Experts of a small language model.
Size: 11 layers, width 256, 54.1M parameters.
Experts: 256 experts in each of 6 layers, 32 SwiGLU neurons an expert, 8 picks a token, a sigmoid router.
Below are experts of layer 6 (counted from 0) of a mixture-of-experts language model. Rows are named router (the router's row for the expert), gate (a neuron's input weights, with its number), up (a neuron's input weights, with its number), down (a neuron's output weights, with its number) and show model dimensions 0-255. Each number is 50 + 12 x the weight over its row's rms, rounded and kept within 0 to 99.
Before each expert's rows: a language model's description of what the expert responds to. This comes from a sample of Wikipedia text that the model never trained on.

# expert 54
What it handles: Given names. Common English first names and the middle pieces of foreign personal names, such as John, William, Michael, Willib(ald).
router:57 58 53 53 42 41 32 41 48 40 61 44 36 54 09 55 58 42 56 32 49 54 44 36 39 33 63 37 43 49 37 60 58 55 61 52 37 37 33 54 59 39 57 68 39 53 47 51 59 74 51 70 45 59 47 46 66 54 40 40 53 50 69 61 48 38 38 58 31 74 36 59 51 47 34 59 66 59 34 38 45 66 45 48 50 47 46 46 32 39 69 38 56 74 43 68 47 39 39 57 38 68 50 46 50 62 57 79 72 57 53 33 47 38 59 22 70 59 64 66 64 39 35 36 37 30 48 53 35 52 43 66 41 43 52 35 61 37 49 30 50 51 28 44 56 50 46 52 51 54 41 52 49 57 58 42 45 59 55 56 70 58 69 49 42 47 59 43 34 46 76 47 41 39 63 32 46 26 34 55 26 37 69 63 52 61 52 67 48 53 37 51 33 44 49 61 48 60 48 54 47 61 56 51 48 58 56 74 63 44 33 57 72 29 39 61 40 34 38 66 20 42 42 36 38 43 39 43 35 26 58 33 34 48 43 66 38 54 31 36 48 38 51 71 44 46 33 71 51 56 54 50 48 62 49 52
gate0:36 66 31 51 70 73 56 41 35 51 41 48 62 47 24 60 52 59 48 44 16 82 62 54 34 64 46 64 60 42 47 60 53 39 70 50 64 78 37 42 55 30 49 36 42 56 74 45 64 71 50 31 55 51 54 46 64 57 27 45 64 49 54 49 44 63 54 55 53 37 66 74 60 57 52 66 45 73 58 48 32 53 38 39 36 52 57 34 40 58 58 51 45 51 36 47 31 57 69 62 89 53 42 66 58 37 47 75 57 32 38 60 55 67 38 62 51 46 30 42 39 39 36 46 32 34 25 42 49 49 48 48 50 54 49 54 61 55 46 51 47 54 67 45 55 50 50 48 41 47 53 35 38 43 39 43 33 47 41 39 48 31 29 38 50 68 62 35 21 51 64 50 44 49 52 40 34 53 60 50 34 50 50 29 48 46 50 38 52 56 36 43 42 71 47 47 30 67 46 53 53 65 53 73 45 83 54 45 53 63 46 44 49 75 27 57 34 42 72 52 54 43 47 38 59 43 56 57 44 63 54 49 33 55 39 60 70 60 55 39 40 44 43 44 59 41 50 66 67 55 50 52 44 52 55 56
up0:38 62 48 76 53 36 73 36 64 33 53 55 54 54 34 78 47 53 51 40 56 51 43 39 17 47 72 48 60 69 31 49 65 60 49 64 48 56 54 37 43 41 64 32 46 39 47 67 61 54 39 54 57 62 54 39 63 57 56 51 53 30 29 39 67 39 42 44 68 32 45 67 45 54 55 55 47 42 57 57 53 59 42 59 53 53 51 65 60 23 65 48 51 49 67 73 26 39 63 60 51 41 33 68 35 56 68 51 57 45 72 66 66 52 57 62 54 64 65 52 40 50 66 66 53 52 47 60 50 55 43 54 57 34 56 61 35 42 52 31 63 29 50 58 51 46 17 37 51 65 42 42 55 51 67 66 43 72 61 54 36 29 23 59 48 69 44 50 50 34 47 55 55 41 60 64 44 64 33 64 51 50 50 39 52 46 58 31 34 56 34 32 32 39 41 50 30 43 38 43 52 39 56 47 52 48 30 54 53 48 28 46 36 68 38 47 51 51 53 42 64 38 64 32 50 48 65 51 31 44 59 50 26 56 80 73 43 57 46 53 35 49 50 62 64 59 42 74 58 51 59 53 65 42 48 71
down0:30 32 58 41 52 54 41 43 55 64 36 46 48 39 66 50 48 54 68 58 47 51 51 43 30 42 35 45 45 60 36 46 29 67 54 39 65 61 44 41 49 48 49 39 66 35 47 46 22 41 63 33 49 47 50 54 40 45 52 51 45 48 58 59 38 69 50 41 50 47 67 50 39 46 66 63 48 44 44 34 61 57 50 56 57 46 47 41 37 60 31 58 48 59 58 47 56 65 27 58 59 47 47 39 51 39 69 27 45 39 55 31 47 31 36 50 41 53 55 25 69 53 50 55 46 67 44 55 49 44 64 50 64 58 61 59 54 61 45 94 48 53 72 50 53 36 14 44 52 37 61 49 65 29 55 46 44 42 50 41 66 70 60 54 39 23 54 52 34 49 52 59 56 45 62 49 41 71 48 41 53 47 49 68 57 46 57 66 50 65 40 49 45 51 51 69 52 77 67 38 59 52 42 63 51 33 47 28 48 29 73 46 60 77 57 13 38 41 40 57 50 78 35 43 50 19 76 51 53 67 31 58 44 42 38 61 45 52 61 59 48 48 54 50 51 53 62 48 60 44 39 58 24 76 51 37

# expert 3
What it handles: Abstract and common nouns. Common nouns, often abstract or ending in -ation, -ity, -ings, after the, his, their and before of: water, power, efforts, examination.
router:52 52 50 68 78 48 56 49 56 60 51 57 47 65 48 61 53 43 76 33 52 72 47 20 44 46 54 46 37 64 50 43 67 65 63 54 47 56 45 40 74 43 65 52 28 54 32 51 55 66 66 61 45 54 59 25 64 43 36 49 46 56 62 78 36 49 28 46 44 55 54 68 64 47 61 75 54 57 46 39 39 58 42 40 30 55 49 34 53 48 63 56 63 46 40 32 30 34 41 46 30 48 53 46 40 50 68 65 54 49 58 45 41 55 30 34 63 39 51 49 49 50 54 66 29 40 71 54 53 33 53 57 40 63 36 51 45 72 41 42 64 54 45 46 62 48 24 46 53 39 54 44 43 41 51 43 59 59 48 58 56 38 50 59 40 43 46 56 49 74 71 44 58 57 51 66 34 33 53 62 54 39 70 72 43 59 65 67 37 90 39 37 43 59 63 77 39 75 40 47 31 44 60 60 66 26 47 56 47 44 60 70 44 42 46 40 43 45 42 56 32 40 46 41 41 48 36 41 42 45 44 38 52 59 27 67 35 63 37 53 37 50 25 63 41 54 60 66 36 62 46 48 40 66 54 47
gate1:35 63 44 49 49 67 33 62 66 49 65 52 45 30 47 51 60 59 23 55 59 63 63 37 35 30 66 52 47 36 48 59 57 45 40 59 34 31 32 38 43 68 44 27 68 58 62 41 51 67 50 57 39 41 60 44 63 47 38 61 35 60 64 58 57 33 64 61 74 23 63 52 55 42 58 39 50 45 44 42 46 39 57 56 64 60 50 71 55 68 60 56 48 66 32 71 34 67 43 66 45 67 47 41 71 47 60 29 20 46 36 51 37 49 46 53 60 79 75 63 56 42 34 58 72 60 53 52 58 40 41 54 35 41 70 43 52 54 44 66 63 57 61 34 48 74 63 44 39 52 66 60 35 45 60 60 36 37 25 39 47 45 24 72 56 49 46 50 46 43 43 45 48 54 55 47 51 32 49 38 61 28 39 47 52 60 48 49 62 45 56 32 45 25 15 68 62 62 44 45 50 47 43 48 48 42 52 51 65 64 45 48 39 25 51 57 38 58 61 54 65 60 33 48 35 40 55 51 39 43 31 65 57 55 47 44 39 53 40 58 53 54 30 59 55 53 54 34 51 48 40 47 41 44 56 24
up1:43 53 52 50 36 60 48 86 59 61 75 42 39 33 40 46 59 37 26 51 71 63 62 57 36 43 67 51 61 57 52 41 63 51 65 54 53 25 53 40 57 44 46 36 53 46 55 38 39 54 70 52 47 46 40 39 70 36 50 99 58 62 63 45 49 51 48 61 49 50 59 57 60 41 48 32 27 44 56 50 54 53 54 46 47 44 39 58 47 38 57 59 47 50 51 54 49 44 43 43 56 51 48 26 40 58 68 45 32 56 52 54 42 44 43 41 43 71 68 44 47 36 59 49 64 53 40 64 30 44 58 57 43 50 43 62 53 48 52 50 59 51 59 35 47 67 78 54 45 16 67 66 50 35 61 67 44 41 37 59 32 55 44 73 43 56 40 58 54 57 47 64 59 46 36 39 73 49 60 51 46 28 43 41 49 39 37 40 72 65 85 29 43 63 32 70 59 39 40 43 46 26 43 42 30 39 58 45 59 62 49 38 40 40 38 52 65 30 69 64 46 42 27 53 35 37 40 51 52 29 57 48 55 57 52 34 50 41 47 64 63 59 35 39 63 54 42 45 53 32 45 68 27 59 58 46
down1:71 51 18 42 32 54 60 42 40 38 53 42 48 48 47 40 52 63 53 52 48 56 47 54 60 43 55 45 61 51 44 53 42 34 54 58 68 36 77 38 39 32 37 58 35 49 43 43 43 63 46 57 66 51 46 54 69 67 37 58 63 33 54 30 64 47 66 57 50 39 19 55 48 46 41 61 40 42 70 54 61 35 62 47 52 42 62 49 58 59 58 43 29 32 52 36 50 42 45 60 58 48 57 36 50 54 61 41 42 69 53 49 51 51 54 55 53 58 58 68 52 55 45 75 51 51 68 48 69 34 38 77 43 58 65 25 57 50 63 57 60 59 50 45 45 38 39 30 45 61 46 51 69 53 51 57 75 48 48 71 41 52 68 53 56 35 42 30 38 55 63 77 62 54 45 46 71 42 57 29 39 64 70 33 32 48 42 42 46 59 52 57 29 65 58 46 45 57 43 49 26 41 46 40 36 58 64 51 55 74 60 71 42 75 36 58 60 41 64 50 40 40 53 57 48 52 46 36 63 49 50 53 39 76 42 34 56 35 47 54 37 19 55 47 38 59 43 55 61 20 18 27 31 53 53 32

# expert 13
What it handles: Personal name tokens. Given names and pieces of surnames or place names, often after "by:" or in tables and lists: William, George, Pere-ira.
router:62 57 58 56 55 38 50 45 49 59 47 50 40 65 22 63 41 39 56 38 35 65 51 42 33 56 62 58 46 41 44 53 79 76 55 52 32 40 36 50 60 40 54 67 45 65 48 47 81 66 66 72 33 44 60 42 59 63 37 52 46 58 59 47 39 50 41 42 59 64 32 59 47 36 40 74 51 68 62 44 41 63 31 41 40 54 58 59 55 40 61 25 68 70 27 72 39 38 53 66 49 59 50 44 64 55 54 74 57 65 48 38 53 53 56 33 69 52 53 72 61 36 57 41 41 30 58 33 31 56 50 60 52 42 51 46 64 59 42 27 61 43 30 38 47 57 32 65 66 31 39 42 36 41 57 42 50 60 47 52 62 67 49 54 42 47 52 46 33 59 62 53 42 53 60 45 47 26 49 60 24 42 70 59 50 59 54 55 54 72 40 45 50 55 51 47 47 66 33 55 40 47 64 73 66 61 52 61 72 52 56 47 62 38 41 55 43 34 54 49 26 32 53 32 50 49 40 61 31 43 77 38 48 42 40 62 35 54 37 33 40 45 47 60 60 38 43 73 50 81 50 59 39 47 56 47
gate0:55 67 58 48 49 39 36 49 38 52 43 47 44 47 51 45 52 57 80 56 52 49 35 29 55 54 39 49 50 67 30 69 53 52 63 52 30 28 54 43 49 43 55 60 50 58 65 37 37 65 55 44 50 48 57 50 60 66 67 79 49 30 57 70 27 49 60 45 58 47 74 59 58 41 44 42 34 62 52 60 62 51 58 51 40 68 43 62 65 47 55 40 68 64 39 64 50 45 53 41 50 72 61 35 44 50 51 73 55 41 51 51 49 35 53 45 61 47 44 44 36 38 62 38 61 56 61 50 39 49 54 48 74 31 53 22 42 54 52 59 59 60 52 40 39 68 06 56 33 53 32 28 22 50 50 50 34 47 44 43 41 57 46 72 53 46 57 40 27 74 63 43 53 70 44 61 39 29 43 49 38 55 54 47 51 51 37 53 57 59 52 27 30 60 47 26 72 71 57 52 30 63 64 62 41 51 50 38 47 49 45 34 45 72 46 54 53 50 59 59 30 40 78 44 45 38 43 43 44 46 89 57 49 59 42 40 60 44 40 39 64 43 64 60 49 60 42 46 51 75 56 60 53 73 56 59
up0:38 30 30 42 50 64 53 58 52 37 53 55 48 55 39 63 41 50 39 51 57 66 60 70 51 48 59 46 54 32 61 31 31 65 56 51 62 48 45 43 42 42 60 36 38 62 33 59 57 65 41 58 44 57 46 58 40 42 40 43 57 59 49 33 61 64 59 61 23 41 36 33 43 38 45 65 70 50 31 44 45 58 35 65 59 36 60 51 44 51 28 56 40 36 60 28 44 29 40 47 57 46 47 66 47 57 55 37 54 49 62 47 47 56 55 37 51 45 66 52 64 54 56 77 36 50 49 62 52 55 56 64 43 66 40 66 65 43 53 45 55 56 45 75 63 37 60 51 48 74 60 64 96 53 59 51 47 58 63 51 63 45 38 43 36 56 41 62 53 34 25 58 61 38 54 49 58 75 60 36 56 51 44 47 56 57 67 51 40 26 21 66 61 55 46 81 18 41 61 57 60 47 42 32 52 36 51 49 49 55 49 73 44 30 48 47 67 50 42 52 73 72 24 39 35 70 54 40 69 47 25 52 40 52 58 53 28 46 60 34 36 47 35 48 46 46 48 54 52 31 60 51 52 46 28 45
down0:64 47 44 53 35 46 43 53 58 34 54 49 59 48 25 42 58 46 50 34 28 66 58 55 57 62 30 17 62 30 52 66 58 49 54 44 46 59 38 29 51 61 44 54 50 66 50 40 44 38 56 79 39 34 46 45 33 26 47 52 48 67 49 70 77 33 55 65 61 45 50 67 40 69 59 54 62 54 30 70 42 42 54 58 36 52 53 55 55 66 50 54 49 56 51 55 61 37 57 41 62 30 55 48 61 54 51 46 41 56 57 61 44 33 59 61 50 46 28 60 24 54 56 41 28 32 46 38 60 36 53 35 61 42 55 53 62 61 43 43 42 39 56 32 43 64 76 43 65 23 51 24 58 35 37 46 42 54 76 46 56 44 54 58 88 45 43 65 38 32 47 57 52 54 35 37 57 43 45 56 48 44 52 43 42 50 51 39 44 45 42 47 73 49 81 34 51 76 62 51 44 54 57 57 54 47 53 68 63 51 66 52 65 40 42 16 69 58 56 44 52 65 73 31 48 64 45 57 34 62 47 44 49 52 55 59 67 55 64 46 35 52 37 39 46 34 50 67 44 62 32 43 41 52 63 58